Below are experts of layer 5 (counted from 0) of a mixture-of-experts language model. Rows are named router (the router's row for the expert), up (a neuron's input weights, with its number) and show model dimensions 0-127. Each number is 128 + 32 x the weight over its row's rms, rounded and kept within 0 to 255. Numbers have three digits each.
Before each expert's rows: a language model's description of what the expert responds to. This comes from a sample of Wikipedia text that the model never trained on.

# expert 18
It responds to: Mid-word fragments such as ro, em, cons in ordinary words and names, plus table pipes, line breaks and "==See also" headings.
router:119073073115100088122120120146158179104137134098145107116136145169132135206139122090133133189158154146139101172173196132099137080145161117122146096100107127105123127120051159071102125123131162143128156089088105156104193199177107173134117132124141155179160088120179137150160115116158110148123103106176145090195146115142135130135157153146079188177070120109086141116129182094204085097132
up0:079097113083095116123114139127145146096129116145141215130079135076217084135117114118137171148147138126172106138123140148161111131086099116106089149158152108108097090201117120104102133145123134100157094124162120163123086151129180155145123114145098126184079103088104119125105104096166097138160187141138139136147111112102146100150150110134109151122114106177176168055133184152155136134068
up1:127153062125123163159125049094140118193187080085100139127182118145109144119056146116144112056111165127118186112137108051137122116187191126123149143171171123113153112146144106140151078165121138145099175125173133114105162239148015162103127177160129111155077115177145125156127140160143138150125086096128092134115103137122108073113108103094144136161102139138102076048159118135165099218121
up2:109097216126104117137141139101119154100101098175176131098108146141120165116136117137149069164087155135116043159096141095144094152130151121184119104129082174143081112131076158130144073106098125119145126123147148121122110105123127088170110114171092127166159108138136119179168077104177006115106156149159160125176088093128107147167106149092144152105138189115144153092177122152100173106092
up3:118154116155146116118131131085172159149114178092132121130195114159130159143113144132145116148088076129118138161145165168144146150112173177165117141092150131082115116134103100108127131113106120227114174047099162150148163134156135097154135131131148156184166103108214154126115125130192119112094119135147158098110121120109080147178119097105055190151128109166145125134125132090159175117098
up4:142138125120132102084087124078091092161190117118086146143166140110147169169122137137143151064100157073108058132123168129093134169132148147156094170160096169118151140118023178138116138106025141123132123120122164145108138082071167162185124084159152203199171112132152181155111107105160163115144112074184114169150143145081152135119099130141140173113115154159116124099139103111144162019133
up5:196073160164099123147140172142167121148128108115130138156102116105133123181120095088148105162090179135124140140143143149124129138139171107153155109121120156096132111086109123167119091115125120171139116098109062143098125175159127158118113151157128121135107082059164078196098154112158179110030181136115086132151153119106155107125017141116111130133168156159127127113161150127152135090077
up6:182138146162210149161123036132080177122108069145142114141124138139100126143117142109140116146121165141151088100108133092075117149131193123111155107136087150107096099081137153148125074132150126161161149132099097166085103101126159127032098116166084126112120155125122131152123191135153150121147169133131127140183135131073131000129181108126117110178137156121132150134139108132152131171101
up7:121127108188092157115093156131167166148118170142151128169162126145125116150101196151135136097155129098057096133119160130115155121105059139131118092105174137129104148157088101124133145159096122162119170098124145131111181155117156093158156134153144122147136141146130135090069171164175145114076114099177128087174157132132149101122118083100081106120084104137104143166120085118221116089160
up8:104171143116132168125131141108113123179122115128149155163179133107139150146104123169196173125114121121094164104143137160085078156111138135091043135090105155076148125106154152150100106102128154136146111199147126099144151131186107120106139111125092128062175140121146151123143217095163126139119150024142115148162138090112119109156145108120158166138218106076064090154067063135175159084122
up9:133025134110165141143134072124184139150078143159176122133131112162151152142070100117132136172143136212155120175154150113134164104121191149128105063119139153078120103045142187048137071111136138144136108163137101136103103133126167098163162076117144126139135106138136130196141168117109139144156103099105118121117129123106130121144126118149151142096099105116138125141147114121137111143138
up10:117166155168147124120137130145128151112159124124097094062139114169151137155135165126153137091120139147180115147108126149118146154078152114154159163129111139094110120128136098088129130145130208121094163102214135091103107123114128130105142185160150113127191127143124140117121136173099145172070148102120172107143119048110195130143139119120102162129126117098183147128100101103104160136123
up11:118127145131182159124115160152124127065134126085115149092095125092102112120137167075120096104118120151121174104088119126008149176018099143159127113120188126097112125055146115135107197086105143113129116137121134179088104111112124089211060080131135106125154095111229147114143109152142156176155166143142115157126148148098130162091187123114092116151205157076143123184135123110164060126156
up12:147103155126092106122156133172136082124135162100115160051134109144097145108131123168085111127057092113147126136131138083098110106109037169148134093158105152144117106182144163140128116210131157092110106078139146149089114132165103118131130100149124059115162135108158092149157133140142069194085111107116126134185134083153139149145051119169112106087139142110106091117161125135184126149115
up13:123158112168153097111147161115058111145170153103168151160082142133113147123153185073111131132180052176105124186108105108128129112154130098140129137100055119120117102118112134138115116145092130054125169150066157137028175116150170113109098068138118151178141173085129096128139126122162149107176149119159142142121169115125150146068145121102141129124085091112115123092103141152091137127140
up14:154119080179076107113111152180177157106162136158144095222139160153134096192109108132085107082144247136052130143088151146084153151096178136118078114123127115131121126101111114107077123139140108162122108074152141155082106081163135104181140090147152130146128095140181111143109148126164096086150110187117130150142143140115150143139122133152125147109053137113123132099116193135153123110043
up15:129141125170115125158121136088045137131185139103144088135119126143142104255139111101171128113105144135119126190099109157119159151101142133129108100145133156155097110138058113120098059164114165135108151104160155099070130144153097145110122152164098140119151172140179125153139111126144093139139084144150089125179130109126122122140121104081106104160115183109101135150111119129144104126126
up16:123138116129051123083119107128154136139100078110132122104143123108121099154128134141158124114103114121110020164117129088139095104129086124150093091115099103099119137101201165149108110144087152148109130133157097154125106147141094174082150032126126134149137089077093108196103149125130145164136166110132125100125138151099112157152232144123064140114121113133124102131135171134088137092113
up17:124102106218119113132128233142100086133180181067175163105156136136144128137112115082152117094133158190080136154128095147095168046089183145109113095095145152125085138123080125134070142126176169095155097158125148141101164131140175103129122121150165131112129111145100095072135119096120056106096199126151121119114120058160127146152127152136131081194181141136110157108084141148107103077091
up18:136121102115138095122130110150141122107118135148138156054130138155130130161111101099097085151096062094179083152066126118139087106150065158131107101187097160104109106121107164169137164137096110099156103123158103135079124179132138182158132106143134127161123138091107134145129084082156096158184163150205099091123184090113133135112143134112083183098110141105083096090150103100166129125110
up19:135161108033133093115131136125080174141128182083106146066075153136152115149109111113103147097155125120154131109162115096110137111032127230093115176198042198109099108161099123109115116149115190114093164124143101148122147117175137102167114091144148145143155136119164150113079102000193100077110121168163150094137113078151135148092114158140124121115103134126079120174129164174164163133154
up20:033138071133167164155108081122133161144102101112115143100150146140111137162127105117079137102102146143183159159145110128135137124162224127167134119116137096051150139115151113134171088255139083161141170125159159143130133149115133103113142140108110151086127072128114163148177124131119011127121125128173143103131126147116110105129127134121077090165101110128082140130079108092119148103137
up21:166064089122111104101113149131225141133130173130091150141120085111090164140102145178148131182106185171096099111109137110101157118138140125123131090176126148103053118137106130160140150179163121142175145098146108176120096129112145062119133111152135141126157107110145092140145058146113171100101000087157105136171113096130155121101115168110105105104074131168138128103117166098147135179208
up22:129094125167116097138134139121130126131188177112196095144170118115141123155078123003097098157132118109150176081100184162145120117089145139191130131125106095088091129108073131121147167130100156123137099130116132156102099136221097153127110115161168130153122118129191128138121161082118154155064173162138091111127116128108114122135166110126125136122119142101121156135127094101120114138146
up23:145058169103076105149147077135099111154193179075139157140125048139121117163108152112062112127129113210114137182109084167115123125109179107138105111253146123093132087129176154180070121142135124136100132119131138175147133211124104174089207136160138142148132075178169116120111164120158090156210100134106134089131147106126164109153136105092130111103077100130147064124114065097205166139129
up24:112105065148124154105143160115121142091167150134141189123137173147145079171109146192178117041130132142092098139153152105113114137166144127163128052111115081098132127131129079127130159224084133095086170095127110189129149133114122090170140139173088087104157209083131108138146148098129144096104194144149163151147140112126095149106157096116089126133097180120086177124129153134184092122189
up25:137101100127069139154121144168129109101126154097161137118208142143085111117131106191086099058097124132086151135167135095136112117061144141178149097128139140127105147115082150155160112138149242093147102110086113147129109196153117092134115069103031101153141031125123169152131116099208087175129189146097226174105104080140190073120115094123148098082113170101137149107108114135147132097111
up26:144151128083142189102118169120171073152150109164129094157124106118109132108132201127070164110155141105137136151107085137127082145131122160111097103125077157080107120122140113117160155171130105099106123118159124130095151150105168181088080140139127199104101089127161147094066122121180093136140118122103157131110149158128103112128123178136116125120113150087137064091110138091146123124116
up27:114139119181228138129138132121100104137164137121117139140127058131121092139182174121109097110116118059129076125150162092081096119179160159087124173116146139125181096069159140160121151154116148000185107084148164114160141127164119138134174116110151112140154116166138141128219118100154103107152111112063096157122141109046137121134132136146107189148109110127093067161173138179118166128136
up28:106138106132115100130126158101112146146125127143137113147155095136013082114103129136040110120091117088206149098077125112130190168105161137255107135138084159126106117095177113067177128146120132143137116171125172146139132119095120109155135190132099136092177166142119139073140071130158115125110128161115123161145069131116135091091118117081127158139147165188255126137116134135132148117086
up29:106102069167138083118114109230170111099130147122090116096091146107147112171072112127122119166147141079115109114115137174131116119122150124140113125090247155106083122081133137126079140153108135119149118113103136118181124143157133161129108081127117185106156109081148128122188134129148127126132086141185130096106100141115173147151086127109120158135117140122143083103132117100103142110123
up30:166140116167109081152144110148095049107126125078219150134121140163113174093108152093104115112118124180152139147102081117140120148119157159178104122121123150132101142096134119102169104194091149160147139108111106176126063119119115127135116114138094142121087139090107139100132034184221127140113083159067084126090141159140166081126137148133083159159115103160098086148148128129111111156114
up31:153097148148150104108136155096202088087157136111096110102086174000094075116094129130118125114084194118133089135126148157107141108095137106150133101114197123130070123107085199127142128157151178139155134157144141156203176156153110148141140125173137146096089131116128139088153145127129162180097142148135175096133100110113137080101170084121095166154098192123126174136105189149117113124128
up32:096151063094119105088098020173124126045163190137139160131090118123180087133037077135133078152111132143158165155106153142119137120163194113051156121143119130122141107090115150152121119128167144089133116093152160180133157172137093177114223173196137127130093111122149105127133072102154152095145143124132161125152145123096121151147109121150101147094115169137084093133119188077103131178079
up33:120082150132116086075088133116180150140126164104115199105150141173103138137134150114156134139089154124100118138112155138155103121145081132168160087101079169123114114098112137079115104078115153131168123088138096158050087130118079148085127105168098121118106069119120091068132123149102081138138136103159142028122128139124068110105110120138120142122000133118129156125119124141159102077147
up34:129171154135129148105158076128133076183118108143141166191128167128183120151035090193178107170109127144126070105130060118123158150093132132137131119093121155075111124108031107137130084122129110118009104134130135130149182164111184179118141144181145141163146119066151146175165132108141086135106133140140133061144080181148190152151061137112125204069152110142116089136102090106090134131116
up35:106091102156126129156122117144128090124159100128169083151184113140143116150117137076110132138100131154157112134156089093104135127079136136158125168164088108117179093144137008131084118167121136079123181130123147168139150135144109117159107144141109124132098155115193124159115120128143128113157127106061133140168144109167091126145149128103120117100144108148128096095123126155157123160162
up36:078137042118109097107089150178131112141102143121120151084131126056159108150086149125098165135131150111144114149141160091163140083161156153168099078148113115108137124124053117119113152167072129119137135081148169109125126132140182169117134134088170165170114100123148139097166075119159120104131131103112126112182122093131152109128101116149147205148146174127104135145144140097108119136064
up37:164117135067113129101131090127097133144132136123138154171128125255083094145102123161117080159133177147185123205134124122133104108206193151113144146139108087114127079161100167126135158106105132103164125165141136120133110189156137191121162085176186169179103116058085140134136119137206121114172148111103142146126139174101105117145148125069108145138163124128164154145145147132103106107136
up38:138115085176103106110128066122104102172148119086149143102137132157143131151120140153117135172118165255075116156169161128211152098145166108143116141110095180115118161136132038087133072174112173149159161083154106173079160149087100115150115154148146120163117102128079094154117086144204110120130090093177147072166142137138118089177092134127102079124115083164084203120103133152165152071143
up39:100056122120149104119107154134151158134122128095121151057137103133155139190120126113107070100099127173118100132097116121101132103090155117141211119162123070143130116143182121080105133127170110080127164132150079092127147110076178060161166103109152106097131116123116133135163162147018151156159165157108188139102132125109123134142149143107091100163115144178117114084109122087110138132126
up40:128140122163135086097118201183107115120199116157124111117177087149112133212114152106121118154162159149140077120121154132123146092103172144154082105113139159120098110153099100112126163138086150074186201147145121152095169124146115153204091166141102186152171086088096158122168147140113163161113124153211125084122152121151138125119121176114115168083112166105104140117104178093118102055136
up41:132153044135144148114089117109101130192143150100120186172085112140129180180125123192167115158158169120156165175119129122103188150158127154146099116173137102108158130091095015145124255160151127159135149172135138093132154133167140093148148156157120151124171106109152095123148137105194157131134060107149087100140145101125164123146100131149090123196119134162115129187094150124123172176116
up42:099130106129125158093100120129117150128143110135135133145147148169096135174119056132141118154104142075105116123123140131150113073139132100111116106100121152072121154114076167071115091108113126146100086144178130184093023130150156054127115086173133121118130083090137115104180113130115158178112115113140125109155147094110166067108203146162094089094094108152117141172131191087095148122152
up43:141107124115154078136139108154140011170124146074140139161164164072124136144082158097116118175100154083121109139112092164103104000089157209132065133142093157111077139133139152143112094158121171122072161091174132137116099121177109198129150101095141118196100130139144119111105181105144083098107135124136054136105118141155105149129111116061132128127104123172063107158116165137089140107118
up44:151141117139136079140151074109111097192042132060127126109140136081138139141096137126124100168143167126115111150106080078110157106118154190148081130129103124091092119119129152172111110141147126098127155163130117094138133138178053124139115128168132121136135136125123131155159117086088118103102137150119092168182132125141124177112116128077153165135119137119102113138131071109136042105144
up45:144096155117109124117082197144122203132139178089128164114124100122159150160149118068142104144122118168114109120108122154195159138098145100151100140135130126101073122145131138068103096122137196121129120130160150152117160151123143186152145071141186152110145078091156142058133127133173081167188110158110101085160130140147176140109151128108216127113095100115138124122093128130162134157158
up46:154167110140137155146138120145158127139126084113157174122161139128175132126139090124115109087059147177106144145144152146122125114093086098131133046135157142067141071092084144021129183140123125143115134106121107059172171132125125122133141104147138106107178124176178108119087120125165139100115076137083141143144165121162121144139188114162143140143130111125139096114138147094131126145083
up47:165076121116107136131144117163140093116209087109120126102131122162126152092128139131162115111110122177173077087079104075122151171160148141104109115113142124149129130040108136138096129082147128089117161156163088118168167059102140129126140142167153143150192135130135156127146118104152120075109110072107154093193132053114120101139156169113076161128110115113117168161124111115077118176127
up48:133120122159144218110143105121140136129137170120122119101126109123160110118122099152149187178105092154111142128105116122149147124143172122159112127069120169097077116131122160103158107115190144128158173137162094104078141103164101129130071093219159169131108111098143095138112174102146114071076124116138091053159108083125107162112195156122088100169132102150065155126093152095060118082130
up49:122157045164153118127108152134132097122136085124136124135134106158144125175094128075122144130123136072109181122172128120133160157159185091158222030114153134113123136100139130129161168143112121113130181137137097117092095124153109089082140079106111096096139085114180204138077098138173141162116090112110124146145111116074123122167134148087062197130086167151122135116082150127114095126137
up50:120091187109150127121125122133142100111136156107116141116140125162120098161116084102111097082117110065111124146093190117082163135154169106161128089138139156092109150117137152117107130131089150135118118150146114116119164166124105176155177120090180200132152148101207143125222077133164146140140140107101131142154106111082104128078125124085122146132144133093097135120135199121128110125159
up51:123118090137121109121151105086129106126119152090218114152170084125099189146135132121157113128131129095132127112061153103119136170136255173153112185130102173115201056120140121184168087117121240120159153115135093120134128114126113105112143148154176178139055115119151146086113132021139133117070135087144102176131132132088060124095153138089104126132116187121062210096141160170134171099141
up52:103101062154142131101101151129116140143158168148107111185097161162167125167110118101160105038120069124134206103145094180170176154135108133084131152064132111116113089137086092105108106171016121113167139075102215123145208126116097101178108118122153156146139120143107093096112133111169131101143069096145090119104103121246230133116116166095154161132150111140104170142099107074134149107153
up53:109069111131141093131136121155187127142091118082129110057100235142118179149126137156133103131130154136132097165150161135148108138125190131146123162135110099100145104162059149124126136117130148107110131148147012131122099106103149152149172133124118120144096109085177110187135104241127075122130110139125159082145115183146110104146115150142133179135141110081114186102177094117125129117108
up54:175096108141121145103090086060155131152126203129108124157159122089119137100103145204093083137125127104086140113058093170135190158088122037128096124089086143121163085106165160093132089132130140128135055156165182139140142122100130151169145097152122163151096131139133106155142140136077153144098099097094077098161120127093160059121139088131144198138091114158097017113123078112102120165143
up55:172098135111081149090131142114169144128147073117167123098123129148117182138097196117057075161111161124136078151176187114123119094108188167182097115126121135124074165135150129111131094120086126128141186143157123152063132166204119079132111139151112140150154038121106157184095108113176125134160156077098092117170139114106094108103162098108045100095118112097127187112158151075127121094106
up56:130026155138125121111133131091123147108060115105109006159169136136172113155143109100176121141140123125133069154179120125132094095075151147157145131140140115121106121157140198140139069163148142128115086161147100138125174152148097153107143146140135255121198094087143091137150172075136137142100115144118080122140133117132166149183172140094088159096097115134045173085109117146119120150117
up57:098091135116173164128106087108148173110125147117153102113148147167159101151148136080135047182130151097061145126139149142173194097088117097128119136118138137127118094062177142139103084137204131106104122101101100210149206173073139136152151125117143109126114133101133134150137130086164127105133125099160128132138109119135255097128147145107110118163095143153107115140127114135140129126132
up58:058073155090175171144135121112129120108136168121107168182100157142166155105143145092123181138120127129138162202145113078160123139096186129172119159098156133141095109158086121107196066119125142124137149075099133166099151161124129110144167148136139134104098119129163129128109077105185133123124166121146130132080158103072095101158106063107085103157106122161112171171089119117210087153137
up59:126133119089135149166124127135137159127151122139190160127115151151128137099131156143104127071129071198098121165132125136113203167095115161176061126086091184155198134108129092075129139136096153116142161144152103134149146097125099123171151172103147139164083148122183132129075138078117097181104146156148181109169087153213113144136107112139141167145149152116177121138118117101135126153091
up60:128106126139113099085122112143100118107132159104159115160107145145155119183124079213153118214129158091115115133136222052131157127130177086136105242110141111116109142145125139152116094165144145111125130170092100105086074140169141210106137127138143147165175138141149100110118130136154096196110123125156118154192103137109159121149111134131109188106108103137138166098116151079125116185120
up61:125168115154131114127137094145145139114164131101184156112120118129142062180088139128144082154131138118112121116097098116142109116141101130156075097143150118132131075126112108109104098110099129084130130167079165164120120159126147154185135129149129105150134109152135062155091197080105117080136156142221092111163151203091170142135131131168083141166114159131077139174125116121179134147140
up62:155097223098094065123107154107133106136127112113107090104095166149130166140123139104141127127147141103084104116112117137172081177102162126074102139112125095109132082106114146150100165116116173109152099136177109186102112131117081110066112114110161150154093152126156170109118124136128091177112147181137117076136141155094120183170100137123105131155168099036095112084084138128108122161137
up63:142095167176129114112118116131134122096115198110088142117158124164080088137157129152087073088095015144137097129120131124073136119079120128121101075118086163112139123155107136180128093121092122143133148105088146135074103144146149086081129076157107146141163129144178089140114132149229123120093070105079093155137146129178149117167187109070078151174104112125166136067144118137112115174143
up64:141083162120112101105239105143097145106141199151101106172147112123107117159136147143064084132112145170163108151077105146104145106187147162199134130138076143093164130128107143128124150115122098119173128154099116114089100140103120124186158130153116158148090132108063089137122124147118146166154091168117123173127133150168143075120125096138130144112193104118166118067116163081111139128147
up65:133070120094122118103146143120147113138070145119146128133150155134109155135106079113122091090110166098169120124107138117171131107094091112129149159109085131104089147118134143166155160146094172131133137128137126128090152122152145127187100104117140102100147104115112135113161118122061141093080121109153026118122168143149167147079126120170134191115115079163126123170133139136110133124123
up66:108127154114127158121093135195127207112133166092142114145016174179093180161118143105129102141147108068121099123137152066081154129078138130097148156166177226142099084106118103092067130155040137105108164105103139141123161113165095101129128133121158159163134105097103098098102086076112093086088126167181190071139124104080084134126112149169161087108098170151120151123157175146128188136103
up67:125147116142136060124126070121072101126136187083120096082111086185150156122066083109196117105002113079153094115106109169158145146168148157231123146120107164096147083112090146133093123123102132146136177140138130164109138152110111078134138143127184159121167092129127093069148105052133108108133088127125111060103108100123118081141154118136148123182099113145132177103117080123165132133099
up68:119133156139139081070119127148115154123091136113151134176132189120136120172138133141255130147165109141132100139148124120127141110126132150116109099174094150142092135119139100100107154138137171152110102189153079159104117136125159136172135168160100169126183163139150098116061113126141120119138124088121114070139147096144171135103150136162063169113097148167072096136099184211140135122255
up69:110115091190110129105135131084130081121131120137112171104149141171135122141114089121110085065108076152162089136117093109098094110079108167104135111156144134102082053119018135126169099165119141119153129122130112127107153135157156101068142117138103113087172114115137131122066088160156184128135115069156081125086147126158156090096201098126153139124118165115133141139124130100131089109104
up70:111096073115137119141096099101123151106137128134150112174178049164115181196104153090154116083093122113129068142115111212134149096073102170213110134163114122130131068144155114126131125106109169103109199102118122171151204165140114061132124106118091124198124055119186079174115131133112131124196076109117104139112110111111143120116143072098114178069129055122134114053148192117146134180143
up71:119145099107105104092150105141127131135131123085138173097146139107123146156147137118112090144143119149137143196074105177098181120172157085142098097123149030149125109103098135145163167168134186126170090146173143185115138151096142176136133119143130112144124158104093190102122108175123130111173131145079152054125133063095115121120118130107148114196150123081104095198024120129162141120126
up72:143104159112128099108107148082142148152153122146118134155135102152155109152145161024112088076107137141097103158076177116100122156142141127144093104119145110134134104141134115195070173106134142060147169118137159078147201143163123105142157136176135124128123122105128090107173112092163142089119134144135135080151163126152141107211073077114082167127083121166103121114152095159153134145153
up73:127157132139118142116116086135160115135171157117145156115129111148163116255117115153099136135126103139108137111134153124122155147110172100154050136106120122157117130120119123124124236104124139094121122094112092139151193117136152139141186067154187132067202128093084141103170163128118054151119169167162169138113153148109137087157168150138144175193118117136100124133106111101176136115182
up74:103136134168094130113131150150125149157146145118255109125191156159144061174110088136116132172143121144123142165179160146158102101134103150156120033106116166104068093124127151116115101157135116217115125138087121156164137137096157130179116109143111159135121105128162153135114111086170062117141118118111162099167122149103131064133032117068145163048127129138116136133123139111159139101087
up75:107051086097109149157129187112056121159128120117151110146166166154163093173180133086111133132128115106152133137128138122150131104104111135140131176138093179109151090094111109142147087169121148123153131120152175142084114148141099166153092142089126153043085111102118128100160135155123057144104070117168142105140139113135144078216085062130118163151116108144161121164056151125144122045091
up76:124129139132149140137101124165099148164042152104155170116086124118131112148174173092142131139162093225112175138124128191141156150122105115159113087134194146123130169051067117117145174120090140059142171159194109135124206099167127138129153172116114125146112122089145135160191089145176179114143146135059186107162116082116094145130181171115129112132131136149123147145178159145099123126000
up77:144109146116079112098118151111157140088172127147133110125126078142148106206101147164106132182167168224088153113119160077132081154162147118132154188137103199085160087133130109146140153094092091149146134104129167134127117139150150188143106127116122130147197064083253142225111142110139151124073103088120121169151201144104175137148138147119088111148126139083130121103112161113202118135156
up78:177108142081066113045121132152137161166117100124114165138138189179194116175077095120091098121087207150161181140136155117093176101130141134142157125124102120062126122086102101157108160154093097084126161095138084152142148152149132176149131104097130153144115091122168159163117143104198132135113139118068247132139119103139183117152120139133136215091120095134154081174100124086084141091141
up79:133121137113123154119129110143098090176132180139185156186166129079136126163146053148127175120122088158152104167108077165111111115049111143158157125158121170108132079160137153145100085114114118109096102098158140102131147152136130164124184111168147145093150113160145174113159182124084118151170109085116129121105106176136235075099132100010129161152147098097145025104103136085000167151115
up80:098136077098153131115128148085081138136157122115158114124131128171097086143179137128118121075125150144110088150113130073090136131146124120148000116171129132117183112144102149187114107110137113062160161144137136101108105192195172084147185129173128122146204130157163118085156095144129126105137008086091085104215195054142124047082255115133094171143136150179118185120138106098171094149119
up81:097144107134128133099115167158117134151179168106144186152153172010121087195068164160099137105126089173140116128103157142126170078149157116152115143119154179187224115155127170123119129118173142069123138126122124146131133170081167084143108107138167145173144128119151156133124151108124163132208107113148124092095131079140255105119132120112145117116113104084139166152057121065134190137126
up82:134045124136157128107126163105150116107163125112120136137150149148150097152095145154129117128141032101148091141143087182133130149156138131135082094122084015086134145138106166160133120099247170150154146121089134133132170143149118156153149121156118151143144073067139098158188127092137101099177138118149007167152162097127077034144109148146079158140069072112127102097135100138129112175128
up83:122146205103101255115122144092151177100117146116110176138186142119136080131095114141152150119157125114175152106120125089092149097160113147153153139089089166105132108114138130189160094112097127076183101136155096176157113136115151136248094078185152081110155139137111116087136125138131153109078160179121143053168142118105146092149115117126050154107113087136106107163103160082184139123146
up84:142089108140152118126121093131155143107134106132092128148087104146139087154166130114120134133118134127139116156109127125126136161149180111101176139131145187092158212092077186121049171114129083115117129137088137073171146115097106041160106134107194197091163111117192139191116119117112132139143120123148132129124136140131115141090113105110116134172090084109139104137076167154159182049162
up85:104132135101119104125124128128087149094169162042099212116110141094181144110152152153232081139140127166129119105111149130129112128200154146177102147158111091094005125122134123164156116089141159127110153104172178101125146092157165123137110121140091191107131094111162120107132194107137145115108167102118140120116118131152132116132102127183118103077144129127092087139121123142097186140023
up86:108123105163086114105100091144192133098163175136146090107090154185163133163134175098139143195149154149132138148093121082063154099141171198136127104152117034090124107207104162080124118109159140084135113081122109150107089126195145177143173148166103214166111078075154152124147126104047039084107102122208114141150128157121142108083057143117136148065180108139066145119109144087129149101125
up87:115123133151122186149128080077159160130133156101125136116155150153178099122156150108154114135176052116092083152235151159084182115096127109119085165117083100145144125108160107092102135142171171074169093126144168131114143174118113120135088136128172114130107128166104160129149182146144138124178064100144171069148147154096213106148130101163119125136095122127142046156111134123180148089118
up88:131128167164106114135121088083060072163150133113082130085107127113146125165144126142132134147064078079167120117137133208168210181154151161157143186147147125125065147109112113159102128165162129132137181146116118103135153149176137121106144131150193176140166115144134129111170065090158127112139071058107101184149143106096143106121119145061148212125145206145120201116127118069133143106129
up89:075109118134047095123085139146079149044104128080120150152120084194171112219116161096111044156124162085169112149085151087113095171065152016168103094101135105096138134125093068142138162122135116164149141117103133170127139163121108110114097093122124146142134125100162089103139155120163059160162136154148131052053112144110147133171157149144111210143096126158125151148133175063139111161141
up90:114094174136156103104141088147117123134110246055100144113102146171166084168120131114146143102093165121128135090125132135138102126093155121166166173108071202142163133124124177093117174167147128155123142146145110188146165132076116111169111166110144126140137096141131098122068123155127070150143136117107126056108152117139190119152098144094109145126071080101165107116128130107094184136168
up91:161063108095093138120105119187114160078140139115149165149171140162088102107129158099142129143129120143161116128130144077130167200120128112126149081100121193117121143185171182145133118100119142052162109151138149117122127123118063163121210146120115107153137124139123061106155103128125151098111199133144155161128100141089153145177146142079132134115176104151114155189139121125078152124161
up92:123099112106083119111126117000168255123108184132125154085143139147112163149100137105160102224097144165072124149088156202136148125149111139153128031100164086106116115132119120144143120115125139134060120111133107174096148153106140126110114133134100132146110133123138119091126095126147116134187084130139063100188137136117138112239114128113114127114125100111142165163127099106141139097095
up93:134130096079131107132097068115092188117140145147144157098120112107155098132082137140155087131049140171120148130095151072018153097129097161119108078126137154161107083097120156132098119172123149100174125172169147112177110177150172163167160139140169115158119085110061098142157113093158142157104132137141059094138168126150191115161180129130118124093126110131078077149139133133103158108061
up94:130089135150127143089158111124092144112075211102133169151131144219131149113070176139140082145138162111098081118172117121125102116110099121122127117124107108133145114117144180117107125080118156079087177140128131147124167209122123090144177216106109183150129095094093107128092129149136143085150160161103099113081149129140097113160133097130142192156119121174141169058080179127141156105179
up95:061123134124106102133094084064158141120224134153079093121139081163099174175138185131139159139135104108117116132134133161160116120070117112229143137084096134114165155149144138064102143151118117104105194119187133115141095171118132091157128108052188112147198115173187152161177105131157083126125169067144179110109132149138095116149131164124086104107073099081167131109154136062161177095122
up96:098123143179081077108115139106167124135127115109147087096110080160128108091144153090130066113108137140098122100160137162125109136068152157163138113105131154113102144078163012143144122153140154132132118122079140143126125082149173137145146164086131103107121124118098063115150159170196105102102115102105156153105132153133176127192111108113140009118148153134144113128144090129128181035115
up97:103093041130092128121109174155122143099128168105185180088158165127167114132117134147148112153205108126153114080080117145127128102182162129118157125085117118114134116099112061112058120136138153093148126146151119165090111134149137118176109154125121137118130120115088112120144138092085126085122156167113156092131127114069143093120154140152154103135137162122060164156108154134095160137067
up98:125163118155101113125216144089139133125129087075147098165130145175108078155083094089116116167135191131151049121156042148152081126179140119144112146120139176112147142000129109127090159123090144152145143117124163137147133123120097141092133174114136127150139114113158018143158171077131156056077167142105131122115120137115133089118131077153077175168136121110139128135037169000161144132116
up99:094091084079131126107163137145152117097108125111100172112120166098114088150099152079076119132122146147120108119109194146057137094148150148155148138118134135157155148157139122147086170132128143151163169079089062153088146096120135162173118120169119111174133110095083105112172055098150063106129127131194114146085128090079127112150082114115147042119151145195104139116136160122133125152120
up100:100100131127124106160137133185132124155157115121102137091132086132096086088113127148119129052094137130137190177153175192110083143132151095112139190105056151109094135092111087131094098124122151162084163084178124140155110128126133131132088059148146121193103093115126137126157174213162089135088092074138127092140118070087124111106137128131118146122103081137110132119136138147122159095127
up101:104149083181094164147145094138142151109150156148086089125153164152142145169105118122090128118131107086155158104124109149095157090124188122086219128129053150093100104175120143073078129173071133073144166105133155111111146158170108153134134220143114151172112051089152166153079079182122133130102115104100120151133133130111203143134108147112120249052055158059122138120120152148157141101089
up102:119155131104184121096114166076110105150118115157143141122114132143149122144113165177114130131094156153108163169141113215092128159165137119161109130107106124102133137133126149187147148109121108061127161139140137116114087107149098108140132101144155140127163087145125121090161134112161165119044107112070116103126104170174126107125192098091073151157134100192160092095100126097142113177140
up103:098114134163121178122117232126138132110145087147154153142136132104165078167126138166147109172111145082102144140152145135092127142104159115140051130139103205163179121094138122087192103126150122159140103149136169136092152133127092151103132087091125115100140105136127126137188119159184073141045121139129117130155105093133178078134089153106095189106134129090168164107148122124126146134114
up104:060090190106111114124129151077138132064110110127134114063147117096111126113112061075161112104080165128091134112067082112134089152162074140107191104168110140096106121184157155194093109135120213077130098090155158133083127056165127138107141176119129190129126103082149078114149143098117120136127128113129097113068121116135101090136119129110116156123137127118115131124090150122092137148126
up105:120127127129103102183081137170180119151114189113146184133107137085137095143117120161140100104110133084126103143153148194129119063165159092141100079099153091118117160104152154132158098145102121145105162109193099150138137112098088133141130118153186118099103093127140109152108109089135171135122153145187108084168116110085077159171109100179109003120064127099105149087111134033108121124130
up106:116107189142110066085100095147139104115139171144130124112108111112123141148106128124073089166083139116111108151092152229123177143148139128136151145153129181112120087176132198116089151168255126118132104114150119137119132161102106200136096139109156151120178072140120000065086089069141133091141127146086113080162056048143146114128122136096128166141114124181099151084105131057171154140132
up107:122117117120059129088078137116158140106137067109180128070069145156145124179156168133132158156094141114053079144164141144204104117120152183157131122095090119087116104139150118067141120106061135139143131118164081128077133128223091142168100135074137117122137089134117115117110136178140139097133176201152141134083138140129088107070133144120120096145093070097149125131143170087114132082076